config = dict(
    n_layer=17,
    d_model=128,
    n_experts=64,
    experts_per_token=2,
    d_expert=64,
    d_shared_expert=0,
    activation='swiglu',
    moe_layers=[0, 1, 2, 3, 4, 5, 6, 7, 8, 9, 10, 11, 12, 13, 14, 15, 16],
    n_empty_slots=8,
    router_score='softmax',
    normalize_top_k=True,
    routed_scale=1.0,
    balance_loss=0.00161,
    balance_bias=True,
    router_logit_norm=1.0,
    router_bias=True,
    init_std_router=0.00703,
    lr_router=0.00155,
    n_head=4,
    n_kv_head=4,
    head_dim=32,
    vocab_size=8192,
    norm='rmsnorm',
    norm_place='pre',
    norm_eps=1e-06,
    positions='rope',
    rope_base=10000.0,
    rope_fraction=1.0,
    qk_norm=False,
    attn_scale=0.177,
    tie_embeddings=False,
    parallel_block=False,
    init='normal',
    init_std_qkv=0.0351,
    init_std_o=0.0351,
    init_std_up=0.0351,
    init_std_down=0.0,
    optimizer='soap_variant',
    lr=0.00348,
    lr_mult_qkv=0.5,
    lr_mult_o=1.03,
    beta1=0.95,
    beta2=0.98,
    lr_head=0.0116,
    warmup_steps=200,
    schedule='cos',
    final_lr_fraction=0.0,
    batch_tokens=32768,
    seq_len=256,
    doc_mask=True,
    z_loss=1e-05,
    train_tokens=406500000,
    steps=12406,
    dataset='wikipedia_en',
)
Below are experts of layer 10 (counted from 0) of a mixture-of-experts language model. Rows are named router (the router's row for the expert), down (a neuron's output weights, with its number) and show model dimensions 0-127. Each number is 500 + 40 x the weight over its row's rms, rounded and kept within 0 to 999. Numbers have three digits each.
After each expert's rows: a language model's description of what the expert responds to. This comes from a sample of Wikipedia text that the model never trained on.

# expert 56
router:547532554553471596552451411488512485523532448509480528444533464539616499499492525478494517545497531450557553533413439476441503515546521536483481550480534514487557585471521529524442481492504477476567498490464448540545519448502501523463507481513583500576505516524455494506510487491508450459478489581510497495468463483444459448496530512538490538476454523600477454490459561500422546517518
down0:494480493460449430505389478521512508443516508510518509496521448529514436485465551416514555462488516492490440470537466473460529542449487512467512450520574440517595531463554465555441473468504501524543530480504431514500559465523491501481567422478491569487519517526572509467488408499462489475447463494436513488494429457537542519582477520467488470445539511575514517494505462529486404475508
down1:541516495519533518450479473575472496501544553490392496497561490510432522460525492518526544478546487511441560554487444450437488545534526516536457527519459509485458439476526541551520518542464478592502473452497453496515502498459388470506497406477513571523500479513501553534552443531557531431554503483520534467513434499556445535459477508418459516500485485560438459514519517580505497491539
Space before numbers

# expert 37
router:516527485536486532543511434539490536489549466475467525486488495429489510543515527469528538512506470485454549449505582516528498509548560480487554523454472501518551479423587573584451475525511533470497424456500484500480436501507516496467530507492441502526540562518516534522502464477504459603429504501526507501554586502543453499472482449511462451480480511561591431406456469576458562481518
down0:554447487536549549451501498487513588555532513473516493565450489481451499462486496557480464535505572493531461495501523593515457465551515562479452510532483511461440475500506528517489473515418519538458481529518520466459457471465510538512533523540386510510492438475428502530552456503509574555438460525527496524476498477519432503546602519555465469479522570568579497523467521573522548487471
down1:467546474478467497479522415499543538455497526510492473530459483509508509483507566416548434495535498492545466510444488458396467482511564494493510538478498472465437468572522541500473520501472565452455558546388465441534535538505487574489474478522436507505502448431479467505534443530486554474502485503515563552465503518393518459448553488527510508548548396553553465477493494523523491482511
Leading digits of numbers

# expert 10
router:516544403596508484593542468530545514517515525493494581494489489500551499584537489508468458473503448518512537520513513547537554517538582486512542521508499501485541494475438502466451539473515563459544528550442459465455479532549503486432505519553545486512463475471495489557442588526523581460554541440606541553452503472516513476480467433490481524462506514536507516524436522511478493539427
down0:453488490489482475596491474502482531461525513502503543449491452491510460506528512501554551436505557459516459548455485596507484476496417476530507471484467479471507544556459474470549467523566475469509489447543515478497445437540413491511479455435492519469441591511462465533424526509492431464521508496541428455556550505491407446492504456462457596519491479500495508497435592511482476482456
down1:513518494477524526583549560531537503448540523504484482499427491503458499486534514535519477501472534534519531558526477599639451472546466453490480481530515463513475458461470491451539551501580518447486528520479530506472535469619403460460498511508451511509476493462477537472554522524497484486453524507468495567472533455558543539502544506534572581473545499474484440510513529534544584457528
Digits in numbers

# expert 20
router:514505519502565473465497525462482489440484452483494535539476512496584578450528476507545402450453493507516481515460536503506429472479485501465510446477511507556500598472488550475518432544445511429502451463496541390456456542437455455560502505442451468434537525466501475529449484516514514511479492468439497533525492532529551513486417523510458478454421405488503569453469502515508467466469
down0:495532513514512578608466429475468528474439524529459478501491503498524526461479444576515455465530526441477527498489464471488506507519507514521488523444516595508444480494467512607563540517485535512498483470592491508485448562567511530477451471417483462577469537481486476518494514448544464472512539474519408502467507464491494447481507546421440531474550550565562492589462485477484478515487
down1:515597527496492520471474551512490485509440518452476483544520451475491463562531483474479519538543467557471458477457480407422480471487563479540427607463442537482478485438517510517568462557502517461573471524433520551484529502525513497484530521546545557464451475471469544456575473494499490435509497542479511531437430497550505487494523518530399551534526506456515481552550514531495441548550
Sentence-ending punctuation

# expert 38
router:503499519441445536551564469515517498519448488403570466470491464476512464456519521470523482494550520518510454459541520439515492479491498503455521512499517538530447487548560512441465484581447479550445512500497435520474560495447481505553526509522498528431529450557589466477497439519525502487533473454519425467558540438394524514474517542503464404492546476496479583521537491402519507457473
down0:490519451442481495522542463537558500477506461483480543534506532541498492481533521439470547433511468489495537493498442459521472555469482494554461572514517482446494556465415591490498540376553535471448509533503482477490481491594506500458453481445434502470563515513469474505511489459466473473494558478507502492413503511513464506540501437522501381434503484512495468580425546458423483513478
down1:425478524447553528520512484491529516524576509548521504506473489435497512451494457539492473522475474524511501492467531531604499544483454600449460485500499494513445459455462535476506540492485484474568454483457531451518508423442570557557487528519490517502534537525481456426482610408486512597551470522492498462463459520521481483476505441542528490514452502440442508428470488472551580498456
Common nouns after prepositions

# expert 27
router:484491535502465459500469546491529481481517502544491468511514487472481568552540472549494549518473472428472570497447433460536481473494503531563541533504431477519543478537538531369495487466498556468378443521469519503520439524531465510538489528494534595533436448563487517443486520541511556457475514530550559550481510473481458504492434492484456574499518510453520559529471507406439533496509
down0:553495509457504478520496508462500508502548492448521437440498519517536470572502525517442507505535436510464487432535538552415461550473503487582437437476511496524475418500480564484474567479444476519526457576543516488558562463575514542496506471548495527491425473482461521507487568546471558501489513470499535464489459508496547443478554563466506468467555632524519508471486465494500457437442
down1:489545518505458420423463573487478524532537518434539451504461436513522542542555468428508511453488505502531524469584460437506505511477493459501503538419508525437449525489523504472454541540496440489450531464504530518512498467557537530574471589504528509471558488443461423503540527530568555500531505543465524533455540489501448494447442516469552429545394506507481527483484542539549460482503
Acronym letters

# expert 21
router:524477503544442560487451582517543427551466529561480552519567497516442504550494554515473480524524484521513517442529509497516572473533510506527447527485489512423498406426492507478592528483494457473488537448493417449503488479523465486486479477478530453514509530532441491500523521537513452527521464497449575476559448456588547523515594432600496518521522459450480538553493533544474478480495
down0:490522530454422464502546550518415533442509512506484574545505431487474568520532476449483525463436536543498549496404489466505537543506472528487543469488565474542495527449472501519541530444477536509436472444533479524445529519502463514466468482491526544532584530544446540383481514538461448518400489508557465559505566531533525472480491503521445525582513474434486525450488510468479509529506
down1:554462454460555550569513424511523541493466478475537551452553598508466472521473464519516517537510553484441450515532520531533484508501455554508444527494463518481455485521490498479385530453522520522449516485534547514464481549526520527567428493490485482519513453521503467589480481468560424556563519461463492553517472580485509471520502545479506437520471481551479388508523470464533570461447
Name particles, accents

# expert 9
router:541471477459503521480499505420483547430465543436448566469498483433485527504496527523533533495464458445420481485494488467563474539413483526574453522449577535540518532495506560450521495536480510478528469508465523488471447496507485487582463495523503473484507532471524545435504524531464391490456522509592513500503449510485436470528502434558465537502460465592479522509426449555468507499422
down0:536475430584506499494512531516479484465554513523525423510520558390490493524487562553489436479498585419439533445457471468501523490525514476512556533520512554509536516529455524537467489439500502516558451542539449485443490534435540416482432515493473460504490484568535501524458479434540472532479465526550584500443510518552536443400488495490488475449500582495504474504536501485469479498459
down1:491553484477494439583484496512480444471502499404524588469541545542465456535497513481504495514416479501514484467498470485575504522536562420570504511476524505507461500496521542436515502507511538463518490558513414517458485499528514489527456502471456552515535469475512576567442538544517421455496454526463459509505356492552457507528535497534460520451413541490440493479504499484564462479466
Name-initial capitals

# expert 23
router:481534494484512486476449575459457544490406432491493516546478566535475509485517551491534553454482500429471453556567470488481556567523551497537474534594520540509492483440513502528496549491459516428515461592557513473497552464595549465525511461522527542521503493522495468510575437480507494537499561519481469494563468451591471480488455517455477511543469491564546482517509561584506492504535
down0:469494513482511513442458510501450500636557516479530423513493467572486465517539504410460504425411478526520598487554526513402535513498572483526564539506590544512505514506515525519509460503429481519486510518477469482470472434529517518441432468475500552508482535522505495505555526490513493533543482432529531445477508532532550514476469477509461481554498534445536467510540458488518575555446
down1:541498530502477453454539520507507452454577503516551428471433461498530537492462509555470484467476457507612484517556473498579476447474488449549437537467457529460530477602538525485436548482463513551512516455506472498518506548464510504534465532454519535509471401471483526494525495529516487495419498533559550499475495423511500478462438526523564527579451523509409489480480441530537533553462
Table and list separators

# expert 55
router:487450507509491523466504526480547506480453515489509484540526426579500430476544560423444475505510537442500551535536500501577473419517473531453508541546473452518490455469471456489480559470531508452541538519459478481550532521504540502542565480544458542475502552569570524479446429482479546553444530523514539578550519597507469510424598496539517519501458445520537454508517525517541551517466
down0:515518519435510488557555465510468452485482540456477451500575461442497475493501509511428528463527539495486544464535504493490558500497488462513505471435547474477452454447459501572461512528448420523492547482446560514526484570491510521547508515489408565418515507542537513475489506485430464438526492470516495429460521444493576532510510475511527474518487434415498421485429420471514549420451
down1:477440454478607536581512477586431532555406489485493514544558461495446503453481537534507467472555517468494490505407468440468465526529481500498444468470506455484532509517553465450481448509512442445502483473544468482505519511510527548430527528458469446524435503551438575544449490552462516452492414515517510519448540578486497514497528455489477495450545431525515490447472459511475533496524
LaTeX math and digits

# expert 8
router:519483550506476506447512504474443459447428488470534487481486434488442489442534487518460506508402553580429457484480482480619458508566516489542483500522487507394498480499510442510533470603523458520538494478453488567410483573467492455488432466482458446518504518466449552504550464492456554527433527542536552490540492505480495516485514560515549509487494470443515544490481471474445529493514
down0:533497519516491514504452601460505529522477516558571518538467501455522537474519473535513523459543525449496524532518496500426506507486527544456479547532513469549497458450483471498499502533590504530429518504506532503601514539536571489433549565511536488525467516430502422489518497465543467507534489613510523464433525507539525461547490472494618475487601513539537577539505537476447548489479
down1:437457507559463446549505511489546442464476465577485525525524491433493494502482509481539549528487491449485495467559524580523536531486509539504543507512483472502503477517442532516527428464535447514504541519462488516523501359562513541483554524473500424553542455502520573464473508489481547538436502492483491511521529602520522526465435569459543461499556562505450591538548569489509484458457
Word-initial letter pieces

# expert 49
router:464555521515461529538504562591576472458486477517485442482484495425553503519548405452504450470537513457587456510470513475539573485506502429509503529538497499534539529482552496539546550546471427542530467524497462477517501466503524462421464464512540507545461512528529445546490485440517461450526501510447576466486561549535518509545549466435535594478459534572505519528528525545494469473548
down0:482467578489482484461498563459487551443547506468476509445523558476509551555555465463557521478546531492468447481466448530524454502477452513569517479504487512460460531464480504500473565557470486422478476467502520468517519538485499518518556422538488535557375510530564474582546429492496538388428553527517475522515448491486495437458462532535445549527544515480506510478490515449467505436511
down1:530471535475476457517561509440498478542475486490579543442520487532462514495473494568417543538456514501464501520561482540489497515455410504482546414573479522477469447442429529529517472495522518493501543469497478492559401430497465522506556480523601530457516565480503487521433492448461510472452529557466515479593504462515460551539470474476474520538466516493529518493476560525426536518578
Colons in infobox fields

# expert 25
router:505498503517546531570450532514456482483550513594536471483434527523469519500447509494467502391513493586473479611426495516413475471466520586548470510502520525488530473461561477485492448560468507515444530472460560438496519523453519478446569507531483506525514479494505445394508515498550442487424468510544547410501476488478510504517466467508490519523509528509534553498484475535501431562506
down0:580504494497525490517463459491505480479488522439544501590465495534536502544529512467583488534403494446458473524507459481558480525475543532455566485519480492445491527498580503488472520455518493533498510447526519524556517529613563475448509530539586461445492430531467429551453515502552460517450606471531522488516448498468522508479574441493515465448435512539493485467466545443501485538479
down1:542486528533452471552467517541497538506517538494542509505535461487521535475474470611435530470481510487587527473497585444348502497578484471445564513527504565509448503513470508524499486451459472441512484512509499500517522482532478459519499464509469475524438517487532518494535481497515437536458501550494499411533417503452508492526556515528454564453553450554504549554508441519505490495607
Coordinating conjunctions, commas

# expert 34
router:512443504548454503425527401489523473565501533546495527489456487459476523523510568538552477549528489495452488541544517472551519530406581499438495484575516449507505506505492527542540525522534512500434507502503443476552504474468550560505574548496605483535506512468493422513466556505481416479514483502520525534505487439532575523550462519568500528515568418456466512433522484458527534461513
down0:567494491425412496438481506473517509484520541451472507517502508536453463516428528502431524577477606408452431569517507547528503508483530495536511526517463540467474440408526592541436525489495470517515505574439526541496505466495494534455507503520429524464472451513504480525478493514534567460476499484465498545498463435555496518421531474497465468439452562461496564503490515485553516520458
down1:537509418489483526493555538506404496478497494527563430481470443494473467411521519445441513485533462488446474500488472518657458492449470492422484503488577488443471449439481546457462512515500449543461481435559513529457512513451467461478552547450484499546487479507510448488570502435526516510485489507496440446514486452447442493469542494501489451502561498501503475459504490484527496419457
Word-initial consonant pieces

# expert 36
router:529497535478524594472455492466488431410501476493508497539564525519479472480509534475567552512417465526611544513488519485526475548572613522468446522480496535474441464452538488523433499540496545519501491547477504461465450461452529537470415466518541491466435444488569517506523461473476532439559512574501530542489497490482554470474508455474557527554463529528525484541472460501496561463510
down0:474414416485526506480433588516510424478516513470542561444451505424509441527510454486498531545454506400507413498505508496440459537531516498490449571544536517463543462516457510480545559522536509440547540452484465445470476469528518448514486498537476509559550485438516536433477502553438535517470510567537553556507477418533490525501452501491468551496540542512494486516493495493486560523437
down1:500517453490495554416478523517517465513531496446466486503529571501561483524462485583498502473509453461500434441454458492473449572521569517460500554443424520413520518487522498433550511492490558492482485486436535438460489548463524510489526498437520496440516611486539540557516495501523519460545553446507475481547412571497469505525471542465419513487551496491484442522477507495567447550467
Verb stems and dashes

# expert 18
router:466517495438500541504521531483483535447467530488530514495519537491486496510431480565499423580515495473468490480544548520496472485534446542552508517497464576442480488520499483420566440513455499566569506426507473545500507549443464549550528443460523528571534456532434550528552453534533481510537460462425490440479511418540461492468439514519474512530497528492530572465515515506595535424452
down0:446484484474475510542517543550559503480477532472531520481512566529486534511510514528509476481538479413527570498558498498468563458578415504559525505509479482528492550546456488494486504489516496530421543530434446473576474517526531402469511444503497473473485430422479475455509384488613494503506467520456436427511479496547438545517559504510503426458512510546542514497439515510485491520462
down1:555479475522494523506535486492436428488444543459547471480464434523558452509483483473477492443563490545545449509516508487545520542473510442576493453479521486538513436484503508578402490503565407498500502512472533425494490466482460594554440504517511451479519456444490490530519596559535559555467526466474563486472551553474457476493487426525505558544526540485530519498481499488504430559494
Adjective suffixes and modifiers

# expert 52
router:525504545468466526458506520464495521474544524557460421524571533482519476587557480556464474472524520561516466446456392451462419597474508540521504489507481516548520450477505500547470501510481521447471509493522469485501499430460462482560506580484502459504487544533454493453521496497538467513557542454483480435443536463524561477420551502531485534478541469529569526556541540555490535588460
down0:461481482483450525448510441529490573494438514491469510491521446469529491515503497487512572518489591491528514471440500441488589535529517464458610472569512531493518521468487520522459486529542523483567467477458498543500478511549454475530403510489463454517487517484517540453437483421479378502496526481540499540472472480537477573494559524449429497522524490511564502514561531613465492455475
down1:517493477480491484512491455415459544517536540525513521484454547555526493574503486519509516505595512439445549455567528464467468559458414468473477432501503499499514460504619446503489518441565478535524474511508417488498470483520491440508555537483491551465508456534469463472459505499491511502467511511523415519431529491531456520492549457520435490512463475595446459520436524486417512584477
Hyphens and list dashes

# expert 47
router:444513479442464469480419463505531499497496452463546553526521521542537503556447476479529441502536452471513506459530508529404463426529550482507511540519454501515501523581493472476437497555487518501415479576457518479538498506536538542479563447467484522530492507407516527496486553562526472454577465466564499500458465493475478458475526423523452494462579508524511478451489586517479488399546
down0:519484470597532537435511539471524458525540522539518507452563470460512462558561534477478421566501515500488448507467458440511470511471438524466498553528491573511457541466420487434532476432427482456508499558520548531505552475485473547508513473499463438432460500507430471450484471443530510495493552558471468486459463505527499560472480475485561544500585582462515479462434470461536457508459
down1:509499452493531534486494416479527478516481509412534502502447459403453536481483503421512511473499527491475539494525472511491534519445455549470516487532528489538529542486452490477533540474518465504507501519575471468526511385530553549487437481516480464460470493522535518521436497500527452512476467556567444430479456497425463579498537489457470470536529478548518565611454464548398455544522
Sports seasons and time spans

# expert 13
router:520506486490553531520484546408458551476485460501467478494515491508487448481482472509454489494475462553526527581504503526477445541421499520509531475451487516550493540531447451488439422574545477463505517506486485423596499526466432532422509530520514471466449455508488534509454585467479548604447501470518560476473514532474540526514505532414441528565449497513543533412535450528536514473505
down0:382549498451496439517460536494542536476473580534461466541518482523600563585516480537544517511485543434506472452413497529490487512508551539441505510529485530525527487529516487544496484485500530521523600537519447464488530534474453513554568457514584448495584496492531468482480457414457573560476515500520500471498536484455526527507464529566475479517492498430553490497469518480471568494516
down1:486496485438543501503556555555512448485530479489555430543496451456486528523546426504541484451509509451492549597465447472456489459598529469490519570502556489456532527541516504498478533514521553513558524463520449511544419422543519522496495584528494542548481511541494507462525455494512423513508565513510508471522496522556473564407445453527513510444516459476487495415420543512503490530470
Mid-word fragments after onset

# expert 39
router:521458574507567435497507496538398452525464534469447495434494461532530489432527467502421498539483504524507494483527506506519511514482531521462428492482590524548514497460528493563454439517532512451584463508469483496501509448480488614476528436481427489504499450510547469497550495504459527497440458522475434502455617493446476597470478499531485466495425484488516478473556533499545499533514
down0:525485509547488516512482506489498503585595513468514443458538543542553489524509541492415509498480560561570513507435500510513529499505534519521565524499479481502519565471494556449548445473441442507476581513520531554454441440489506523582494590521507471554455592478485588454438534464517530500434502445473511466522449528507480446494498481561560491541512501507540524558510522535523573467480
down1:498498479507507500495542589507510530533473503573511482480489593481484507465506425386562452550501479524460515476511466496529498504506516507470475516556469445542539569500514543514443462518534490383418431483503466504535473483520529431528488422486570583555502458532513514490532489486545447515519533559447467554497466479474499482507562563429539542517516555476460548546483519465498539500428
Table cell spaces

# expert 40
router:439585468527511400459511505442502473467478540493507452607454486494528467537520466512541519503527447501523553559420503463511509527415468514478408452513548504556512525492440505504555504460543423528538516461519505546457568485438466522519456540465474523498496472527530491548474440564492502536454481488524478489560525517558553400540437477459552447470518426542497492490453483510500496516503
down0:472491510580525411545481509464517512557485569452574481483508489583482522571455500517484540481577480480507553510573484529467437526474559514526547522531547574478495539433477536494414431539494482467469490531522503512528490516490449491520538580481576497516509468504433527545499479520393529463502433472544536538457512420491491456458509521490542412498467552503455509524528527455546503511505
down1:557500482546505579533437529436460571489488530508459555508470510491459515507486473433521515546533483540498485498458476485504466578479490518552518607521522507544497498457492490536514515498550483587534445456456536551495481495500503522459530492503518446440448560417480433543527564442471487488490491548544519491547440443466506483501481602512583526559536511484515518487496569413468487511591
Section and sentence ends

# expert 58
router:419529462462426467566447472525476501553548457490535494482525520472501503510441480512457418501523471469509493499523512433471520481501477446506453476456512521509500383528521495545518540400411540471539530503486451567537514501499529492537522480518578599539455497494461484488474425487508458505506527466464461493500525474545468460481481414434477494529505554407523405455518510467567514491493
down0:517495490533505526557508541481495572480565520474484547413454483441505511518436509546565441459511556489546514469477504472510467550440452522516509415487539506504544598487497574463464499470475574487549549546550479562532475500519426530409465508526525491446486536553493529505535499495498501538487506521489540529507498475542505514426525498421541483492469515439435477579604494514455520499419
down1:589487528524460490587442501524423523483529483445488552560515489488510424457511503488524496541555481457531554433535577541501525539491480541556510551498483535502544505519560535487569456506538504470535421480485542499418543483549470446581517441568486523543510510413542497476483554536446505528454498539547536454540512451512493537444521551509490529490512501533488474555542469560427458475465
Verb and noun suffixes

# expert 28
router:530560483489550552511517483506510487551511499519446514447499539465477541468438510497555525520560490512452497550535518521490553548569528453520533421534471485551433520488543406461527440534466502562406525470537559421460525454410518543510460552492499499555550457515510424575467532526494504539495536543428507488577526536458517543491514454482479502561547500499470518544447503513523524560555
down0:566499569534539542480477483545558471531497516535467479441443504616484553516454553508543449540430496541554531532519465491507564487498459499514524556446465527512493522513460487539533495508483443457547527468512548386484515532429544480502534531480540452514537512458537519530438517531510507536557413481476540494561522436479537511484461458458446524492572567495492471516448422507559506553469
down1:544513542528563459458507440499517506419541606527548455597490439502515503505395518481492509443523554499509514531583419478468479495442435489474468557466506523446495524538481444519525565531463503516509497463559519465476530474453512533470448533520438451491515473513479467447537486532564553519439477511570576565499528500505506523451548490521469454549431497475547473523522507536477548528518
Mid-word Latinate stems

# expert 51
router:536530521530521510416454547491476493510459484510568507476537459528478505488496458470543545511474497479490470392473429476562500462501534487533528393441541406549537560586521451606538519465475451512491531455488501535506510527500534571520551481470450442525510465468572556469462536482447543493468511475541517511496495505539485471498488501501499559520548463421505587451516459567477461487526
down0:565571431489552521456483511459539508513468528409524525541439450465522472522573517539502453441525479516519510530422485465538490609517502551522494445498485581518529540527540438482513450529449498425489528509495544521503547498509476464513536507508448439538528581479555493520464479488518496465514585446507542501563504504510534466416456416481496593537465470490542500489540516521478494539440
down1:437500502507460579481446498538459527535479494566534472505506472496462535442461478509571479491552486444451526568503526499517521498479512462563508515487457444555557491538474513477492529519520412469448504493530520514429528571503575544554462471448500449487514386539511512468460518491452581457486510452504497502451503548517483481457559501512494441562454485516522471602525471503526399563558
Sports stat word starts

# expert 33
router:527497494503510517486446493466533482568494464501516429561553581431534500476497471457534489420418498463524508473509474565505495483566497498527529540513556481546478569563498466548589494405473510520445468490508542475493435568559517483477513506507435499473590417453458495494507493475512486578495474478551526514541479437558448469475504482492471525489580441574490493520474580461529490498517
down0:543428477564473504477482512486505498473489459595495531558442468493529518502506515500440456516498427507462485537434485506447588514497531541532552518498477490529571527433442492513466488459496472565511466469497522451499520502478511567508448509540521455455527471547495535521556530543438596440505468514459515487528460451510560488425515463497431573471463546590490532523529528550496543607541
down1:526466587502507512526442391537488530501487427555570482488490457498447463471415516544572506550512482483542586432457575519495537503510516499562473480473504438476541575564486538565527508537501514573507527488461492487471484485483492519493490443514537522472496517436496569473520518516478533456535472468442518481518537445552444532513450521439410542480447532504554441483524534489494567542497
Table pipes, months

# expert 61
router:456469453489528507499477473514527438496527498524501470536498462564489480547417512540485389570550489572461431438538464567506493499579523577456445447512437571424500469495490517426474515452549533548545471561483510484479448455471528524451434525525509528513501505553490576529506446484547481467541461435483548491453497515505497502531522494430502485473528421508518530454518512488509512576539
down0:452536474481466480534549482512482501483499509461548443486448522423492454508504467439533498539556474510521458500457533601520456488501473545527462463413489483509505540482498573538524623494469509483573500500479416438505476503498476490545461448475521493556521525457550559449431483471380477474503497573520515533437478513454543553479464472480460513491499466487446427523451459464443534485463
down1:537502491493540500413524522446444531495585447509452537505497516557525437543459536437492503558497447515484466472560552552484503560519451508406543517473482518494484478551464473439489524464492526553474607468479406517464480492494450518492504505472489480495576548462480533471587497495552510555531470500520459485507520483487423534536468498518534519485497567503585528511438440581519570465479
Common adjectives and adverbs

# expert 29
router:444493546567544546581470573461532526515542473555501544534535566504455478532474392543469538478522557487465471530531463467518532477502449510514513463466544424493489484462559558495450585549453527536536497519508532455559569505521527477566492553512414517454507490479517468498526449469536530491572494522532466473504526605518521533481571526534491510503487520504474479560538541476552418484523
down0:588530480567455527511483539381578552531539537570473585545557583455482539522476532456549492573505499621440487482559478507495503543454487467500555493509440510444511543441525522504512461515507483451531553558598534556542515472433474586441511526498557479506507477484504450473496525453509475534509544527492486472488514434502524484466512462506519495491527528496491506478522532495489496518496
down1:449551547571533491549443551532545469488501480508493522462494540473534479497533533495522525566533486473450532495500475534497499498518532484521540513483470453489468523538573511537473467498517513521522528468538472501512554419531441509516559499463474533547493484532519488493468477424724516528545478481537482519427622509548484537468519529482571552448490506517537515509485567506499496528504
Lists, routes and separators

# expert 5
router:513457519472492434479446481521488436433550522424509538463531498440483456521483458528491499550500511545481460401511491467435520536489455510431570448491460492513517516567524488404498462506419526465525540536494507456459494482549501503497537516500494483452434472547530456483457569499535477491567480521503459554586457444456553496497519550418530401544485472563462539504523464506482452547494
down0:557509519491455524437437484520531557528567506528486500529440481422523458499507486472536555530510567515499523493500465546532489489501484471451526591526552495513505481523510492531519527470531530507541584479490510423484465492400475473546549548461541452466506463427519532444527509469495478584507402609532518476406521497462542513497538496569525591566527454455532536485488536532506494502502
down1:516535410502494522518441511529538486520491506470499519513555523419498448544490474478509521542485482488487457405494570521528457566493492524552491479554420489575433501546501510523491472521507475454570503545468584534491528439529488504523566465417476447460518401466516560565509491540542468472563531447494433562492519520523458463501500483472553473425492510567498435534488478544564465521484
Roles and relation nouns

# expert 44
router:483465428511501484539506469496483480560493445617497544454471507488511486415469509500502480483427498502585433486561458392495458547463488436568513515484558493498444476419483461444442472421492569466523453471500476520549487520483488486530479547516501567498513440525481563397479460524500458446506531511477475519465536515491478433540488469437476523493513500482505451491469465541477518445442
down0:482532521535476488458508493431578461464441455545511461539481515572503497456496534472452501555559504489446457576530514503458542523456529482536507574540547468462479557527476508437491509470505510462570465470496578550477447510428521431535506572535451565519532523558573478510533513519490494457487497506525466564512520534441526431518483474454466551511486488499493614487482474462551529406542
down1:517443468481497546555515569503485463577465475530512515488539520460472554482501519533477462490548468547523473506534467504563496538478570510484525444438550498462494440443443451543462553485549535429580450452493416496477393499573518513626551556505488504498476487466493525563539502459522461459593521551480495474451444499484477443541448510467496524509478470474472484528491537509458483491531
Past participles and verbs

# expert 50
router:549532437551482424533477465469438484504512493545532510605476506572449538517564505511489541458494472443564478509502535487502549421493478467440491526480586455513518466470558408514561450488575512498468589528528435495502517485558526469480481455511471474468496512533557449555439484515520492433522516500522442547498498490480511550519524489440457527514452514508443609514524518501493549521445
down0:494509529511504529449426556499490523519396503480512555526401507546486488494478531485495458495602499494529553501476486538534496454513498548531461532514494500528533486649568444410492560427453437471525532512501469493400488490513458506442529499440523510500505505502422506485482471548461475500544510525523455591494549514477479504521444499513471467484497510460544539427466553479529555482500
down1:502581485500484479446509491464579541576475456415525508574554528495518541463505453462476447465486489440559511536512570487540529507505544542496583457498491448520383501462516532510421538457499495513545479490471440543536511532482511486486554486465466419461536563510482510437592486528535520512504491491510509453540474499501450476469500444472438459453505461442584468436502501483477447469472
Table cell pipes

# expert 53
router:517472424502483497457584441538576489451518503501533442460416459519533556561465441473485462475588516514513516438546567463512527487460513469514501595544503505521478529537470576426454494418541551498589475488505475462464498494437517515488492466511504447437520494512512505493421484492489513558448550548496484546458496508470431537556494444504502442528556472569524492515548534529507465513511
down0:443470540528429506501498505517480485497536487491480441460440612552502468503537502508486484557495507495487504500555502505543533527501498413454540508468526548545549489468435469583497394454501416518520497570449443491493475520590471488509507474488514635531543467519565492526563462532511505554442495488455496457502487520464506516458441469504531567512478530553568554497554533463514464500485
down1:475500533488450443564437499591524452518540472447510526427550481569515483560481533522476464496542439565527476501453496430460486492502474530533570474507424563441485491430424540488593566486496517467491490423412506455510524532509480517560551478471563491560489515484484513502534474507507468463523550524539486454512493565468459519489530531451512480481471444494419438520511486440527462542478
Mid-word fragments and digits